Experts of a small language model.
Size: width 128, vocabulary 8192.
Experts: 64 experts in each of 15 layers, 4 picks a token, a sigmoid router, a shared expert of 64 neurons.
Below are experts of layer 9 (counted from 0) of a mixture-of-experts language model. Rows are named gate (a neuron's input weights, with its number), up (a neuron's input weights, with its number) and show model dimensions 64-127. Each number is 500 + 50 x the weight over its row's rms, rounded and kept within 0 to 999. Numbers have three digits each.
Before each expert's rows: a language model's description of what the expert responds to. This comes from a sample of Wikipedia text that the model never trained on.

# expert 22
Foreign name syllables. Middle or final syllables of non-English names, especially Chinese, Korean, Slavic and Japanese, such as -un, -ić, -ita, -ō.
gate0:544517515500435454521530520448567574518424471403511462430599519592506604464398372470530534581495510533526511501520577476538488570463483533466451465534479462468498513491472538522515446534662539
up0:495492463343527506527545506493504526524492451527485608596477516427485565511590486540545491549444458512470465486494470375512445530467547429534430502489447450472622431421551468521430485499523477
gate1:497567441478432532546456437551428549492502476521386420525547549478448496474475550512473538549562487481512569505547619573577562503530558467567552468466522571491495535554468523552626503545428442
up1:525523498551557523451518497559514482625495528500533483477531481459485503434445500611431503428522459411489436542537437542472494447529664488496498634432403569519470559439480521480500546515494415
gate2:485504520502514553487422492539535495468461572571477422573445527510458472493393477563498513492584522530532483468536460456524474539663450448489556489468582513534530474547525543564633497495547442
up2:534485510544446459525432502523506536482579583468537522451487468519570468613454451454490521501501549523401497473471442463552494473438534363464631503550519479495433486494547506458481505494476524
gate3:515558569635433424540525491441531542452476485481544481470514516531416519498429421480532444404464497558560572505547472550548511396478495400587485600495448546508513544493480532574545414499550509
up3:508542490525588453456517445537417435570501531501459564606481495596562495566463448494472495466496510482552567493474591503520524491424583610501578548482482582556512426483531492464492561499521409
gate4:510537534439530490511376514520488524474580534522488551445538521523460542418445427606430485539504487553560587503529479570553555536462517498550483513423520475476615508564488521501445455537475569
up4:507447503513542525563567454534487436453451464468516541483496510571480485502535429475535521536401448504450523593426572498479548473442490483507413474499477422511485503414488463494423505493466524
gate5:529568483513493529533460533496507483497531492477507481438458495550452515471475555556559365361520490401495593522471543574507556482518567531589565652470445422508545557586456521469530534477488532
up5:497435493542494589528481480561490418611526418468484587548481471557552528415462489577465543544525472506433525562481543510466492477464501452462528415478435413464534542477426544482534519534377498
gate6:548488488502549535493521542465490534515521492534443395385607520448469514423463491414466489456503453505469486439528446515529506491376521528530459562499504496517524566505485510525475515545587476
up6:539488469502585534535524504587538509559479492520558427519411517641503459496443504495556491460614541448510596507506488611514567428545477509461586535463475526550454396494482565573567515571558432
gate7:513522472437472537521518549538503484487507456495538486523484443595504437531460451561471458529479551470491537496552537562504643372355519469430607516520542525514539554523522427521520499603566502
up7:526455415452539455394477474472511623486497505493404439513531549515545513449446480451569475518500514506493477437483577505476513446462378494568409547478507475465513538514466504503559591468548442
gate8:508475515511506473498475495502486623457564411539484343529527544520405423451444426486530545485514512491505401483527516447574509480453484500550495466537454578473567474448505497478552530477556412
up8:439506423396487588591542446630523419467449582399515510502461457516501486492512462512387503434513452457455441511496451539527503615562523409501493441573520484501498546550496526505467414577449449
gate9:497543500452481533539525529536499448526503439431584477513583527454403577533449436545411527500534485503524529488477485549449530496572402477446493518463565525584500532612572498564498499617473559
up9:440493519543395461441452472465597481494515524456529436541508464411426422445503458460486439476489533512536460404512516584522490466462546416489568418537554410529469509412464541444555547419492501
gate10:500561474434439545435512504535577518471505535382529440489582500517451466482443538608454537455620509504526422552488539469525512562542533564575478477561534480451435439483532508555410521532546583
up10:525512499501545495432553526427484462420498530556533478448441536559500580532542476427589441538485523479563497487463439438531526589541558548465463476517362501429512524502527502564557487464406457
gate11:508513575462507516466536498451537553561466569454471513393463507574362523542544431493506457466593471509562597478512623584600450481497423546490479513526481485534460508452484429427497463425535556
up11:521508508495504453554398553439537470520571520468462521498434549465542590451522468436497473489571395512480544605563533540531482454539510518547498427582502486481491508521552528430532384530481575

# expert 51
Locative prepositions. Place and field prepositions in, of, from, near, between before locations or subjects, such as stadium in Gütersloh, degree in geology.
gate7:584543509472469553604418529475451454564451429517481518470548479383493521529489464449485596467513527469450480521532496580475648552456504532463547570464417508443561499495562529517641567565523504
up7:506498503575501420474499519557534476466495542537539439472505574605566446537583457389596501447426601438536437473376458474492503623474481475521557448394490586543445423405494529513517499542512503
gate8:470620512464458442498470445506487500485517544526496472475548481419594507407533520477437525534554414491409511495525492480523568517523530556489607508511562523533514506526572507563532512459517582
up8:487517507439548461555523440522505486494510542533415490517489500438486505489534515501448449523457569538508492527442478574514516633341490515528514449417541458469503525443521529409543564568495467
gate9:533435557479564468458455582490461613478491405458500423489496551489462471471519408518526526436532426456517570578489516375456545468462492486455479416510456461558479492474499467448313477419454517
up9:530552472505487496499524554513398444601495520481456492549478430523521570570454533510471435496522441541413415522540479448498485456537520503485447405522593570498503506504505600524495442605515629
gate10:578469531493542525551466564537512549475416442511588526483508463480412458526529471527485537412424458535424486568533456483505530558554544570541488603442502420561583508484400583529540529468515441
up10:517500544508464508487469466581631471463561497506465556480466425481504444465502571473491389542535617469479632455484507528463418431557504555573500467491520537461561481527471573492476480489501475
gate11:562543477551512368426574479488526471496409507482526443518531504529482529563450458504529438455511615500496464586591437570456487457521642619451521551454489441503499488558498533522566551545568539
up11:502433417543580480512433556472536582520495574512483505516462470544599555463469572461507642433521456405517463567642527444519333605496522514583510468532466527501497495572460497421506507551430537
gate12:547477500522568410479421511479646392533469410596515464480479406467501514536489533440451544469483515465508483563557470497471637400494605583476603544487515472509553463517447528531532522509488525
up12:551424589536555557449511460496542494581465457526539445531484608487510476460515536484609585414447526524536485492470503514485473493490538481431406469439495549516417455535530514550399563596515541
gate13:511519550443549524441490581508606530566471446519440507469496514477459445456510455504412491518468526537499484515445433510501567518545489508539538616443493561490535440597621555508576518480516515
up13:470504470484499533564378475576531486542445453577396588492463515471483560499443536451471455513465580501439391511503491556448515589545504563494433490475631478553548451524488443435633553538520464
gate14:514496598483566494520575450544480554553588532554502543511536564647443479550498553485492485564479521542546360476487528541498487566501481482598495428464449477577469481514571467563584473526551524
up14:435593534470442601473539395551464453528486519402553562387562456471540469463492483497488430485570506541522499527508571414555427422550475481466499539465497414492446462524448532466494486529557502
gate15:518475551452585555524531532549451538413531408476516499483571576545517545454566479511457525496543474594448503461452502571421500491580477415404479540544490558502441488490453450529378455492488528
up15:550549493490422470431388542445464545499552524441462516506545452419479606550506503488526552588501511471496502470559470548499484379565539596401516437462451517542542494455578417600432516471528478
gate16:521544478480480433485403584527526463555540515457534472469529458519490439490598572461500519590512517439552500447401492579596516548488453509517428564550533596529501385395525488506549423516486504
up16:506514523592559575397541471472493405506464391503606516413494467471473514482492410468536566466488509526559539476532458538479478546493484483595507523553494528467486490460447444397496558457519423
gate17:452563529477448499556464487556606513474434414506569391481569482439553509487491504501559569466579622529504503523530466537528531570458551494475483534518487514516405496398534515519462490431535598
up17:534420423555500513470603534464435501450489489517510526522509481508451447529458411518421516513524451441629581566533510646487514415496533544568345423449446506466529499552447533505422410500495517
gate18:419529605500520446458515541524520638391518550556498461535531501452478488498484566473469582489443393473405513381472491555489603526514479461545497564565479572491482508565523402441502453454453427
up18:518489529522470465488498536536487458563534534488508496396462514499532489432463443528547504496542508458510436453457466519466555582454355528533479559426503514425529489527501520489519490525449550

# expert 41
Romance and Slavic names. Accented letters and pieces in Spanish, French, Portuguese and Slavic names and titles, such as é, á, ić, ado, de.
gate0:511477532422505608408489544495519499486503553477495574334567452449516499539496516545471484445490547440523458557521452517480498642539503487527569536546576410437405466534559541468473588545528495
up0:503448496534438544594486493486567434553487497602475474504465540524402474537495461512551554509479442572528521404480562484439542396499468494557498519432505472505533613414494527462514490471423444
gate1:513437501511537454508467540491469462503488495516434472362503486502518525521424529446412548499521488500475480502481396541524405597557530473513476474573578546500488424455505542572585560478505492
up1:544425436525462525527484477524517524577417447552540494551616520617430488561534420437542501367440561524513525490519530524581546505488496432435481480614500530546532495512400554544450473455516487
gate2:515469576474418546556405547488541423449510458546541491411491475542428535526492474435536443563553522462479586557526545458518451552539430440587455562531492470470426503476506538508450459460532528
up2:473517474492510388458464472561523536575442445527520462470479523612518490411526541518489406465474494513494471605469520522546449483490581535452513486516459479433506526421433575539469409544455538
gate3:494601547418500521457545484437493562533485518506529512610536511512453430456435531502568454496585441450570555486517522500510478536481509549468566419500449580441489485480452515483478502558584527
up3:548496493455461510566494496457543576541527508530461420519530433476487519549455449469501519430478545533467602477496442450428547517541530426461410482521518486502514488451573431407438466654473518
gate4:521526495467558519497544511494437515476509538427472471474538528416506496561493567453544415446589512506483516378504556596565503515515560467541545433556423496471441474482568487540493525549577496
up4:494479543428478582471539553578471535453481557497592503481544443448515528520501439568506480548563437496545462611558473558523539512578386523478459451570502445605490461463511499496520449561471599
gate5:473470571453525522433467523504427605465511454398478390491601488591500477495432448474508568555505533525452464488525427540508522464408455456515491516466557507600561501484526462561431531479607600
up5:521493398458569483474551455498576429442473587351592510544481568412543546445569433491460601526521455437501534453481469458591505474425521527573467443555472495529564536516413504602571549498478402
gate6:467477559471546435500504506408530581453557568414443562432586493563445433466561540397419383476441556491540516452442479504468524530522462464577477501422532477518465482540434532458505620516598509
up6:495480542466432463543568496488500520509444480586421489539539540492575584465526554531480447570597469420537413594511496506503465557535470520536458414482504479478525479501435409423466579498542491
gate7:531538518507495549522557573497559468612575554501560590414554399494424513515506525463470519500542500473569490419509537509566581506516538398433472510635483468630520585441485508552452512467488524
up7:531477471448506451500479531516531542511447503441515426471470482628516582560439630506490571504484579489496542561518544500412478583452476464449497511609589556489463395464437531502435574461570444
gate8:487456408387505545447412511466492482483540579471442514464501492489512510557382502519543582510564492454554502479558429499521568613555505451587491464578603537490529429510491501547443579569490466
up8:482523496456504471441446508486528461468563528491411570525483576517393469467448544538516458449498465574539582500470480470590431554489554534571455410483525524455569535566488469509511498336519502
gate9:484372530507510516488541518460496556554481542499516416522468501537541369450477452505536501571555490466556448469506502567545532571444527527467618520536487518529600522502574541614568525420515604
up9:551507501456538361485567557561537441518510529467518488526507494479514516444482430504491427459503460482468424581529569512526494493491506601564563497488507509592536593457533461636513387496437498
gate10:527409539509428515510554515603497497494486470561492465406576509455445506587501570455414583489536497512475520528542520556507384616509529460501567528506559523574411515486552521375586493486453588
up10:512500439463471585533487487514455508409477535500491563592510532529479455452529377545484569510454519493491461524500453442456428490346482535480515500549482554468502502504487540473497518499462398
gate11:543475533411607405399544492479531508471504546562462518488562428413507442487528441515540499523517507459514432528510510590549519484474497554538553598592505429517521424534482530466470519536557511
up11:518510452471525532540516496536460411541476528504554451471483568527555525433442493477479532553513501517527511601518413446476518520634578504472421446397478511515532463538535450569549559526466429

# expert 27
Mixed mid-word fragments. Assorted word pieces with no clear common theme, such as end in agenda, Mc, Cl, igr in emigrated, plus non-Latin bytes.
gate0:518580472467474478516534469560522559502444443562480526532527520546483451492466407516466493538588482462450551616552525549607525577472535530632397490475473461503549487464501522477474571491509510
up0:430490540565574463421500472495470507514601481538467405475462590557524507473419485494542494438510454584506536443502523590488515513501492446465498599451504446458580526532513456525567428490473554
gate1:490347516491540517492469521482533524489544491505424465406470493485420539565504491551471588492517527525445509444488514445465485425447468503541450545494411469529521451519495499454465501509495439
up1:476469394473462468519500504445531506493455440457543521445516589509546573428459498442475474494554504497607516521450502439488493495424471468535577454554393552582517573518529577414488561564510497
gate2:415528534564587485553493451401450473516491570533524475488535560479502384495470405491469471515449495630494586459482483514528580488632455468624610498606461561512501609449463434532507578447532489
up2:494494513575498466506503528504540451500542516508465563531566457531581479467583408409499505377546553512571539498547465469547462472534543481564470568492465562443497510562453559597507472531489574
gate3:584575487464482456500489512488447530448528606511516470514584461512476436463493479527571410533545413468477524514528500569486471491493414441505598543551476462457513527513401487500522501473534480
up3:576590526443498429412524488490500378547486567544485496447520472454508491515461501514517536482449481441448512456480511524477462368437524559494413499471563593504641642461466453482404447539471533
gate4:503475532465535530499404586482482460530488470488483558517517449530546521433496379457442466512535534600444572526458520514519512539523509497589532485509643447585589544423433501536524501561538562
up4:501480505491532536423474474427517504440509491490421414570521490525486451484579632470516493469480423550479604451564549500375560480486411535512522536538501558490459494561442459431467552532411478
gate5:541498524579617602491508567582448545539503589513454540592492527511437456497440495534550516489526527434504536529472571617443499549501584483540490461451511470520440499474524441406579496501514467
up5:562550519577523467532525487536464385481578489543481543512503466504536455526604472476522515463482431474594602590501533475513523546565515525575472433463499502537580442541495477454521524515528394
gate6:499472543449503448438442512481513502566498457464560482460536501476470415457395442513407467465476480508465474437553455552554518566505462472548545534498523445486504539526434620518526540600384438
up6:477479418568506502502445521459496473554481455475443508494572466511506499505563444505565410471441484616462563563484503544544502479441536425455488461435456568463512503414482486473465424489524569
gate7:500443523529576495469521486536553509554507495436588431439577483459553449528409439542424516505540459464604408520535410536493561533529468459556461494527404563513474563482412551502450531532443479
up7:480467516634483514552612507545428469509491546533490450457472453457512570520551489526526500486488465501482435560511434634522580491594546484382595487463522447476431516524503551499470501544443525
gate8:509559528532489546424496479488499467483460634551595495482598531534503380511497558540466464511504539412521365551498442549543531443509500480569633521490522511504579525543508482551512583549543508
up8:542521499586500516496539573595476491509525503549511404495552457521553452518548509483482533465478549530451549430525486499417558561444529428588463483528485516485554491541557427547505512443481487
gate9:551465527546517468456524443426539626547584477461522500548595552477502496510468516419492440490493544514505558526518526518502480491525510465564579522505440541597511603436485591602544636479506492
up9:490561467536534386498439534448552538430550463494558492476500542406579548458517457487597545436444497535512570468512527541439538519431479596522454479554502575467481420487552518461530462523468521
gate10:552464521631496497531477546519507475546495477503474505545578491574426555552495503525575412515526454538524531454531508601550492414568552504517554555592459545509549588620474598453509608570540425
up10:509492522391514479473474445495501542419500536479511496545517493449462525525590465497527527434478552523467567543582484501556434474462410582513414619425502464447641447452503460519538463533457504
gate11:548540528506585525499608498496507525548399638523545505504563453513490521538543551515443455430617547492508530514471465500529429519545513472575570536469583529579516483567550372553494527526480462
up11:578376537547463534618505534522469459556481454433483513487452526601500407518472595562507499405559450449592404471447525503521490414567551466484538465572447481490393518560448517576571531501574520

# expert 46
Uppercase acronym pieces. Uppercase letters and abbreviation fragments inside acronyms, codes and country tags, such as US, BC, TV, FC, WASP, SPECTRE, AUT.
gate0:485467475481465416555442531540429549521468461434558531559540633515451462535414540521485475482618436438554464559473468509516438476537406501531508472520585445524476392529487451608418551547615540
up0:505503447544456476563440559458534556518481524552545472526487519438489566416580408573512580568499537547418426507545500535552425477503524549498508636483450524530536444488557506531449485462573536
gate1:503397445462492398478569493492537492460487574516546453479483499501499482482586530461568493521461480521459481499521555494479415516566366510560556457584532493533509397440535549535516565501580566
up1:440566513419549426521436428476529564484407530488516441429455501563562600491483549589519452474415545461430498454552542430483508433458505463510425502444543510506488624408472516462483455540527531
gate2:506522485539397541581496489477479523523468465470566499487609632537441482453468485578514480537534514454479544543533456491458519530457525512477503453457564392525455494431573470557539552531510588
up2:534561475472512479481565481521522511421464570490588479502449520501529566433556581452564556561628512566582573516478488557591534566557484468492554571586584537511574504491530478521486610552531443
gate3:584476510448503498546498590429503613520448461486519482480630524471463447533447567558498506437617501498489484524469433537606452492481527530602464540538484452581475424519462509519490562536496496
up3:475594410467497496434536525520561483563548511498517482466552456594537457496487477600463529475514507436588497513453436521599391403597463418464528483528518545529451464505450557509491437528479511
gate4:517594506401435508433485503428560591506483513422513430555510487459537511525496513458541591436508511493547554419494551463491475473458515528401488416491588582552432522447508509476435563454637500
up4:485593531481542423506459524557525485446413518550521530512526533520527527566528526499474556549490559512449524583520514542563492437394573537464556639548600489473419555547514483597511445581462486
gate5:549444558479603411490555488545577494511446474503528521503475556552575536423484437479534482481547549628455483462487536540563447518603390480532558529443478520550474530377548538554484564513561536
up5:530569451367461505429415517518566461476458465506420475441447488519563555451509467566536546553545553486422482455529536538398494558391491524456518490520591540475503543551490551421500459550481574
gate6:509571597469479452436527475400530479471567564518449545395548498512456534515392510443473529563479543563495495420468541533566468510548560476489602483556441486455567476422550508517520486504470454
up6:481591574471587434461514515536456426483504474511513480539494527447521574483516519479494513535593512474529499479472551431471493509513495517542562525460496477477495541477529411471589413458530530
gate7:506491494471495518571513467506525524492538450482577480505573558465518522512505509482512531523523387535419486398489582508462538575512466533466548525490479576643571588498599422621562488505536547
up7:478518444380566522588552527566457501528477468420503546463460561498514437507455497575380605484543503503509415533473471571538447493509458440526438511385477487424496556415406405459541475535509473
gate8:523448512416521510518470497441577580451466491536480404616516545431572559535507594561557500514518509543449515479511505571542516539462512503527499548496432435583499599459535527520412554515491552
up8:552480565494587467477465587557539554490534429614526513429517470454568551444622545529463504415470462573521622458543527468507521486402517515394426564525564491558547479525593529514508405507490565
gate9:557481504518566551549502539417467580507502551481511461484547584584492455463513472581498486505504532552546371565490527593413552571455459526501501544418404449465453488530426483589434527544614480
up9:502591520388460478621527494575497505471421564423462455528462569549545484539561564430469531417423516523478526530517555496444466472550504490511571492540493475506456548482438507501492498511489414
gate10:490499612489539474434497528489558422480567521541504433485461513484469421493489457419482458516481553513473510521452422503472497557573527534462635570480420524550596463462512504465469486523494376
up10:443447492493559482530547479461555530528483476527499583465526567497503548387483480571473513487507525479410511471467495531517423513580489522653635408429426470572485556471510543496447552531462469
gate11:526548536439615491511587506432520489425529471477416557622475562526522538490580507548584516500463521546487504457516553570458544488516439532560520514537487578491507538485508496498476491499461482
up11:448529519539545600410463520487561518498509524472550551565459380422553512559467426393448450512600518472521560532520548484471529585537507466540546395551574556434457509584489479564533456463464461

# expert 63
Office titles and of. Official titles and the prepositions tying them to bodies, such as President, General, minister for, Associate Justices, member of the.
gate7:590475478519488445517504550485477554371486571480503579541505539459452467532575456542551502505445496499524500514501383411451441526568394431388418466452500480516551557594542478576531430505498492
up7:434504570403551505577478498619503486520552483449548476406532587478422426521482547532525522495489557534473472581431607448538426510502481470490486465435489481449516574456558519410381498511556527
gate8:515423511496495412402520543564547521448532550502521468501550489384330521572505460516536395546519537473534511533563479584475457540554516435512515500504445478475499515456439467470547482585543538
up8:394543555541483411476509518527452499490541465565447483545469581518531446428514619433517549551599507417460551450500477533529527469516463523507484518453452558507417443483480498533500532495483502
gate9:531457476501567476422526528421547512484514391476473470456553527506357484600530430481484534477562530468537556452522451486464563507534502451523480465533449533523443537532503493532448482518509413
up9:490417497577480587550450544454500546523445501545484504552476526497528529441398488615553531511540463578506480521540531470479554481390548428472491525407520466441497479507452565521455472458493587
gate10:506491587511521595436599567381569499406544472604511371499526578484483518517406463522543499528489596457483479494535467526517484527528468462451551535499449537501509470483536553525466543466446500
up10:427463436454503587480524500502505423430570549503537452467502546547561498445481430537403521518476541484524530516419502518573556493534542351518568472466483577522528469474452517481512458532501518
gate11:483512411508575495446446518454552444472518550564489526499529495562474464428504525585461543489560519483507483658565474434580438476598504482489451498498456470548480442522512426557456504528567514
up11:482446490513513463526492397485539538488461603570513472515471491328506558533508489459569423511468562657475504400504497505511525430529443510460543456480520528495559500470609475470526510410521428
gate12:522477507490528555492460585448547446475508431481463472536530506464477440470446459448598434546537508525531426535538499600486492527414480551515525478459458499471505489419639501481517510511546564
up12:473618509489529468494485433467495514635449527421480410477459430511523486552562603521534554539567497516560491543491513580469507463501447589434507462526513503471527512499532477488527506500471476
gate13:474431534431494436476482579431446470430463430524431476530539534499517520491471489502471530552491478488529534528488459456428502492534456456574577487582596525550533474562418544558544441591532490
up13:503388496520480481513481501554408508563482455573504575534531495454379440511509513567492503538568472499503462392531483511447499492586501482492575492496389531467499557503449565568490441558514438
gate14:482527437458446489507558462437417536453555546527592422477478564485446537517521539497482377495492518556540460537582504547425550586432423445432512498432487477506500499481473530599526476560549458
up14:520499513483503470415421584575619414493512460640461470495435526500517497546451526507473488511473544432481460405432544552506462502516600544516439498479558481436485431570514553486552467475445462
gate15:510475423440401464536481495445506528492521502512410511461479562482509450532453427529543451553477543474525472562550474558503459632593538426448501521473451486544479490489483553565445573471512474
up15:479523520413522521540467443421500432412527432448411574466395499521587531455496455419545515474510401503492521457572468405512457523436480457493453502527473541488480492484490474599438486490399467
gate16:632551528474506412482561580457552456467515526482529593467531528478434591568556438632525401500513451471536455546516466588474487509504513510506642520585440421456542471519496536443605529541507489
up16:443534391442472492506516470533493546508480516549527521477525480464431487494527451494498531555541466407538509454417499526566454560516488402464504395479442518463485554397494595498456424493504482
gate17:523406452508448462467463445476563422435618520519611472431488614543448440489513506515498468481459461568473514480537511545490497557554460369472505428530512506469559527514430474530474520454498398
up17:459522479491542549450616366512531522535490507509471532523509554498494552489513520477463576499531467505505363532500499512449520510476549514420545457435569476519503536556397572465536451534524448
gate18:509412593421560544473538573522457556386500474514504562479539503570445499472554483593456468462502536502529526545482489503497506503545472455516595424526444497505574451555405474457553525612598521
up18:658608455515467440503533564500442403494496417546471559497446473510568589541464534456557465501370391503448496404572477500440522532511400605424450523511525516527531541549576553477474537451388476

# expert 58
Name-internal pieces. Middle pieces of personal and place names right after an initial capital, such as Far-id, Mariah, Tarisa, Karlskoga, Hamilton.
gate0:479421492568502518388539396506462534498550518445471460518546462587597603454460500524607502382432561505469477574477561473453544586472533519531539504540462510581528498499445504444492625566538534
up0:349509452557446527505492412519457531489582577441593504509490435540486446526474457415465458497443531510503425541557506527501452486448448561527401447511564438518580423483522520428450509480488468
gate1:488483501592499540433470455573447512545561523521437502509562508483506519432377482540541460520513459516490449568505520423510452527589567449548485510485454491514458451487498494511482586491484490
up1:600538525515459442447487580467509547540486482538512554472527435485461567535525433542410437442520429512483502447565555587581438386506499437427471516488469486462509500499548445457543458557424586
gate2:484502548543483383454564538559476504569491506551600486596509517531571541441418556476571498596484456476554529462480517489484424501387531558519509481552488463615487501475521556550487524449614482
up2:501477529552524385488541475530504566485543605522428462532479473461465497476477517512453570572411492510516478553375456457544563563537557469549448549538512442406489493383402567494553457470451526
gate3:533556546513461386469462560490485482588398463528511548464466466505561446509429511565551470354474457563450564539563491499520500519461504575489465534514554479546578488473443629426449509573451514
up3:471520461527430487488466509499505491636527442451522455487548487438487491529501506519456515651540446499495564513480585555492483473444454453497532603468493452393481453426607445429471472401502548
gate4:454555529575567456536519456545568398471498493472474442517509421558530528533525514507427572523496475475392620475485548438540522513498560440484549508586508419416541475509490561527416492412430421
up4:449501454502455489518491516543586456420494458545519524526477537494559505543554424419528462371489474450493468575501542439470563537519549441443551481455425571524501500479490547538428506458509431
gate5:436473492477535545437564467562443529400529492556455508510547472554489472440488561536590474455563443542515526562444439553551503625489611474434545544453490558561486444495493581582552584503497503
up5:468434534575483468479533498568513545606399533473595513527506528450466572437558504428449500395466492395538534518498483521463472496399482534611447470498510471424445528516481461395470550523443515
gate6:555494427474494386443495493473511479582503519495592472527542531387482420468529494437522543546540431462507542407538455464457608474444467563513429483409563557619505469461459444539535508507556532
up6:525549388563484411478495503511426535579535469492509505567450573465428492393580597437552617493509505472497506523535448473473594399424536497499472566518564490548512477471475469473536579515504473
gate7:496384492515570551385489480501460526506582545468563495500504498556545520443447496519560489504458508476506535591518456501464452503490543593469480529479500479522530572511445572467564567580523535
up7:473533500427467487506533479531435419556483532455454525535542494522544505541462554386512472527595394501460512500521449498443524545496522403402507473480471449503504504449468537491473570527477577
gate8:483519458518412495551511505550467576555561483482473500524491579543445454521446400522452509491703386511407527570521570444553487535555509479546532518426489459475447520496454514505581609524455468
up8:539542511517549396545436521471519415493437441501469467449606469476525507469530584505566506504435464550420557478457521556508539416369504511418493531507507472544537492532542531474429462376641449
gate9:466473453547438528437403487517478561480489535488539572477444433498474565534439536523485517468566471484426509530477464496576494563495543564500510543486480497352629394511464494484536544458452481
up9:623499487521478472514561530443538447486467534479509517477532490477486479531528519607488612487456503557457495489552410476549570474451461569509476540582560520533439529517548466535427353603473501
gate10:602574556454510500504453586384574503524540538448516488516562558499475488494473403457447542504502482519484476456624504525584539433473453550515591549591547453510530579517615489479516617516530511
up10:474385459554544449531510455538494486471449521593427443487531525453541440551549583494445534568526348422486502504444586536428619472583491511552445582487481543528419589450467465525402557510471497
gate11:437503541572547572448504471428501484456452483520492420580434548456532447498412420533573427436521506505483435550499509425536581634472557534532550448441496467495544480535483510587448511437450503
up11:514510599453443540488485430564404503537519591451524539542508605476407560543536426507432497535499507553481524453486500470525519543607470440555529491418409435496506524466425532435609526430543494

# expert 59
Capital initial letters. Single capital letters starting a word after line breaks, table pipes, commas or quotes, such as S, K, T, A.
gate0:492541521552469432506455527439557517466475483552472463508518425461491526506559579458435546510438493624509461527524449488471467394568451490401545607478525541514508464509581475576632452536532546
up0:485525509463493386394559536559439484503454555551433667504527464548519573464508514502423559520541507464510517515503469489517509494551488455414482474484465529501502445610484483547464482567488535
gate1:479547469529448530458545497482480497458534422468426572546536569518412392432415509490474441368547500547519461379462544531520517380464454541512603519514462572592469614432473506501530492465461481
up1:507448454503524594525537510523562398479494433537458509511498457468464470517382533459490500482519484395570538478510471537505529473545466402577610499449421472410505484471448589474523482520473544
gate2:541577641537528444436468585536490438464518530565456582478545544481424499422427556479487564497526503493489617397518583417547547514548423500453490543496479483422503503468463425590483593510452476
up2:435563471440412447432458448402418434568439542497546495507504465484530522457509504433617488490523511465502560505441505454466443515568432563466527533487468444578455512500446497563489485432455499
gate3:524549504431497518425453527451477404435502492501420472468614525454535406547535574397497513531569447452494482536501464455470548538502550469467525521547574539524472482499494503511611492507532444
up3:500396517502436513480533548524523540614476584509556569490453487434449436593493480573522552480442499482507421509457459591533483539474462524548483505509418474478494472529558532544419542533483567
gate4:503506460511505489433422579366485552594421497490486461470531570528318539472503436565519583417522551519518562506480542564556474548408523481561523517557485558559431567545546502463472543495477502
up4:504561508441468563516505442461455438560458535392434450544502517488492534514507519475547474563480495490506525539454485538519440457549517487495566549453499530529504510414432472419568572544485466
gate5:503450486452578531472406473609514425491580477450437537502515509574505483496416520500502521431502489430450460475487542482545538416440542508428549459571591583472587525451493484482537474524553454
up5:477510482524522539447585579489425605515434583435531553397476443536492558529551601535426562501464552472557531499556475485417563504552490467388515508448466478557445427581473500500507523612427491
gate6:524557440450498500552497542590431499494575454510519555475537505559463479480529594619412376436551547504529529512479413512547422443528533470492458372511456448576445496467398460510468488518495462
up6:555526427555467523518500489614477559617485499505509483500473539489464539568425521558467463540507453457557420554565529496525466587492509501589379501445523457466469489434539509466460542463512463
gate7:513436475433592505503416492563497380396561466546539629529507467526521525557433539574476494522488426438461504464533570543489474566547468480513473445535453428453504483383541406488487547562487487
up7:474533540448421577452493507560430453612419542454485406425498483549494493592528471502395415488537472567434503464497456564429462522527515546478461546543510408473435521566498513559484396560444468
gate8:498437453491467422521381491482513582525535446474537452456576479468394441507452416488476421432595509481554521452509421555591516457475506360513549573503576464487506518470518477526550554507555503
up8:502583496504452534493554476430505427540524448488560503499500537447419566444495511497586436523494434560382529574530535509599402467479476518452493503500489536531514548497512452462658472484547456
gate9:539476483496487583525429476449512589579492455458536416481511582570491467480570584510601492512496522526547476521537558455510451552487520461490481542507438401582492540504562509451488494417569481
up9:533395558475502508449503498384535534486455558481496388483489539618535495507550492566501558474469468552413524460508596462549537428539510405418580472485492419512588473387553459524477481477548580
gate10:547443528512495488476482557426425422491498380539523531508539517503496553533549457486521533484456493600493522494516553577459523560510528559547468473611460545592500550523573577502550525478581563
up10:507577494508533385358463613584500501443572482504518481477468461496514480472489619509500526554528481525455601540516562485490481428500498539459484511533557536463475452509510465573562524524453496
gate11:498480555537494419523483460562598516531480415515456378439468431424525538574465525475461497461437595600471527555452487595487486576484508586336500569482531541487525468502543501482534485457449579
up11:549507489530449516478505525544501460513503504528463531577511497525558478543442477482592505506508577482493416469468507521467605594520391562572477514481512521550440478520572468439478520498456414